Weights of a small mixture-of-experts language model, trained from scratch on English Wikipedia: 50.5M parameters, 64 experts in each of 11 layers.
Below are experts of layer 5 (counted from 0) of a mixture-of-experts language model. Rows are named router (the router's row for the expert), gate (a neuron's input weights, with its number), up (a neuron's input weights, with its number), down (a neuron's output weights, with its number) and show model dimensions 256-319. Each number is 128 + 32 x the weight over its row's rms, rounded and kept within 0 to 255.
After each expert's rows: "comes before" lists some tokens at least twice as common just after its tokens as in all text; "mostly gets" lists some tokens that are sent to it at least half of the time. This comes from a sample of Wikipedia text that the model never trained on. Tokens count by the router's weight.

# expert 24
router [139  86 193 118 151 147 120 128 128 124 144 132  83 152 107 141  78  85 187 109 138  96 149 136  44  92 102  97 162 167 113 140 147 155 139 137 134 106 106  90  83 164  66 130  38 108 186 116 185 191 178 171 138 163 150 121 156 145 101 106  74  93 123  85]
gate0 [146 149 149 123 122 107 125 106 124  79 122 152 116 154 105 100  93 117 184 185 160 109 189  90 116 110 157  90 150 183 120  99 112 139 125  74  86 158 116 133 101 102 175 118 143 122 151 143 117 145 200 160 115 151 140 217 155 130 129  81  85 108 123  90]
up0 [105  98 115  73 102 112 124 190 133 226 111 126 125 164 129 157  97 182 202 107 119 125  85 143 133 155  85  90 126  45 135 178 156 105 158 150  79  73 108 121 182 164 125 123 114 130 137 111  83 119  84 110 135 150 100 186 116 128 111 163 117 125  58 162]
down0 [121 164 106 128 110 140 120 233  88  80  89 132 138 180 143 204 110 183 188 112 151 132 129 151 147 139 172 138 145  65  71 163 160 135  95 149 122 149  77 105 152 165 132 121 106  53 115 136 161 141  81 170 125 154 165  97 139 119 104 138 111 142 170 161]
comes before: " the", " a", " be", " his", " an", " their"
mostly gets: " including", " include", " such", " and", " or", " among"

# expert 22
router [138 102 183 114 200 131 122 141 138 156 126 148  73 178 144 102  88  23 124 114 133 125 199 149 115 101  41  67 161 153 137 168  80 143 126 129 126 144 139 103 130 124 151 174  90 137 122 139 146 182 174 135 113 147 150  62 171  74 146  94 173 101  74  57]
gate0 [160 148 182 126 175 108 118 111 194  79 191 135 143 150 100  96  98 162  78 123 156 124 120 183 139 184  90 148 153 134 110 127 141 170 224  94 179 125 156  99 122 103 112 127  96  93 105 117  35 120 161 148 162 147  61  66 126 144 109 133 175 110 129  80]
up0 [143 126 195 104 134 142 156 117 141 167 100  90 180 132 110 130 119 127 114 139 170 116 126 178 115 202 144  89 120 124 116 153  68 134 187  93 159 171 114 131  73 101 161  84 115 197 134 162 128 127 122 155 159 176 110 126 152 121 143  96 148 102  82  69]
down0 [137 138 180 105 135 112 152 118 140 134 117  35 152 128 120 105 111 165  89  98  64 112 122 122 141 126 121 187  85  84  98 110 141  85 102 125 115  93 117 150 132 184 154 113  89 109 147 174 145 168  94 202 163 173 106 161 196 159 154 116  96 105 138  90]
comes before: " the", " a", " his", " their", " an", " its"
mostly gets: " of", " in", " from", " at", " for", " In"

# expert 8
router [151  92 145  93 177 131 130 135 113 156 101 168 128 136  91 171  77 131 154 183  99  83 114 146  85 113 126  94 137 115  70 148 152 139 191 104  75 210 120 140 102 120 162 109 107 164 170 193 125 174 115 139 132 138 128 101 145  88 155 105  84 113 126  98]
gate0 [ 92 166 140 125 123  85  98 136 157  89 130 159 127 102 166 128 130 129 125 170 169 136  99  88 116 118 129  88 145 108 124 126 145 140 183 112 109 139 109 156 128 178 125 127 109 148 131 114 117 128 133 164  94  80 157 190 145 170 151  94  70 158 108 147]
up0 [126 115 135 162 135 154 103 133 165 146 163 154 172 118  66 168 121 131 108 122 169 112  86 201  81 112 132 103 113 146 137 165 162 187 158 137  64 128 126 177  93 152 138  73 145  92 153 106 186 115 110 153  96 107 142 131 169 149 116 146  56 168 103 120]
down0 [135 126 140  98 121 110 122 106 145 118  78 113 155 165 114  81 101 149 101 157 152  93 155 175 117 110 186 100 128 150  42 104 117 116 123 115 112 143 149 160  87 150 119 149 165  96 140 164 117 146 154  72  88 142 137  90 114 159 138 109 158 141 164  29]
comes before: " the", " a", " to", " by", " in", " on"
mostly gets: " has", " been", " have", " with", " used", " are"

# expert 13
router [104  84 171  97  90 140 110 170 119 150 139 147 126 154 133 143 110 130 191 255 129 131 172 123 107 113 134 180 134 168 151 153 128 167 119 138 126 174 138 130  95 191 163 122 103 145 178 169 181 116 161 158 129 122 104 130  72 156 148 187  98 101  87  98]
gate0 [140 115 143 154 171 154  87  92 163 129 134  77 136 158 165  82  65 156 185 101 153 144 177  89 158 118  91 189 146 168 127 125 144 159 128 101  66 185  54  90 127 172 113 120 165 128 134 118 117 152 129 107 141  81 127 156 171 189 142 130 142 154 146 108]
up0 [ 94 127 162 115  76 101 130 118 114 140 100 209 108 139 133 217 132 125  92 135 123 133  93 175  95 160 146 110 122 120 127 122 108 145  59  89 189  84 139 143 149  79 147 130 144 125 173  81 111 155 106 179 123 173 168  72 152 119 153 121 136 105 123 121]
down0 [105 175 160 148 163 125 172 127 141 156 150 136 126 147 104 129  93 128 203 130 137  98 133 147 143  95  88 118 148  80 101 156 151 108 116 136  83 129 116 108 151 115 122  93 112  70 115 131 136 184 103 171 140 150 158  85 161  58 124  91 120 123 127 107]
comes before: "\n", " ", " 0", " 1", " 2", " 3"
mostly gets: ";", " JPL", ");", "|---|---|---|---|---|", "|---|---|---|---|", "\";"

# expert 0
router [158 166 103 142 114 148 156 140 159 199 204 217 143 161  76 174  91 121 133 232 186 115 177 200 128  91  84 122 127 115 105 125 131 122  85  76 111 171  74 130  55 128  94 103 119 174 143 157 145 155 109 138 122 154 159 126 113 113 154  85 157 125 146 144]
gate0 [138 151 130 125  93 167 111 177 147 202 151 156  85 158 161 239 128  84  87 150 144 166 138 146 122  86 135 150 105 102  95  96  87 117  52 118 109 146 132 136 150 182 115  76 121 107 114 131 114 109 103 143  98 105 173 181 114  68 101  94 119 139 171 154]
up0 [155  59  50 181 138 104 116 136  73  70  97 146 151 156 214 124 150 142 139 118  58 122  97 111 119 202 110 136 176 115 178 113 193 135 120 106 141  93  75 150 161 135 140 170 154 154 156 102 163  92 129 148 146 134  33 138 150 140 122 187 129 113  92 123]
down0 [151  92 153  72 181 122 101 143 131 165 114 139 122 100 133  99 101  32 153 157 105 144 137 112 101  92 137 149 170 132  94 127 146  96 123  99 159 157 155 213 131 145 109 166  95 172 219 177  86 109 142 138 106 171 155  98 142  89  84 123 152 108  69 116]
comes before: " to", " in", " by", "ed", "ing", " the"
mostly gets: " support", " announced", " died", " received", " use", " attack"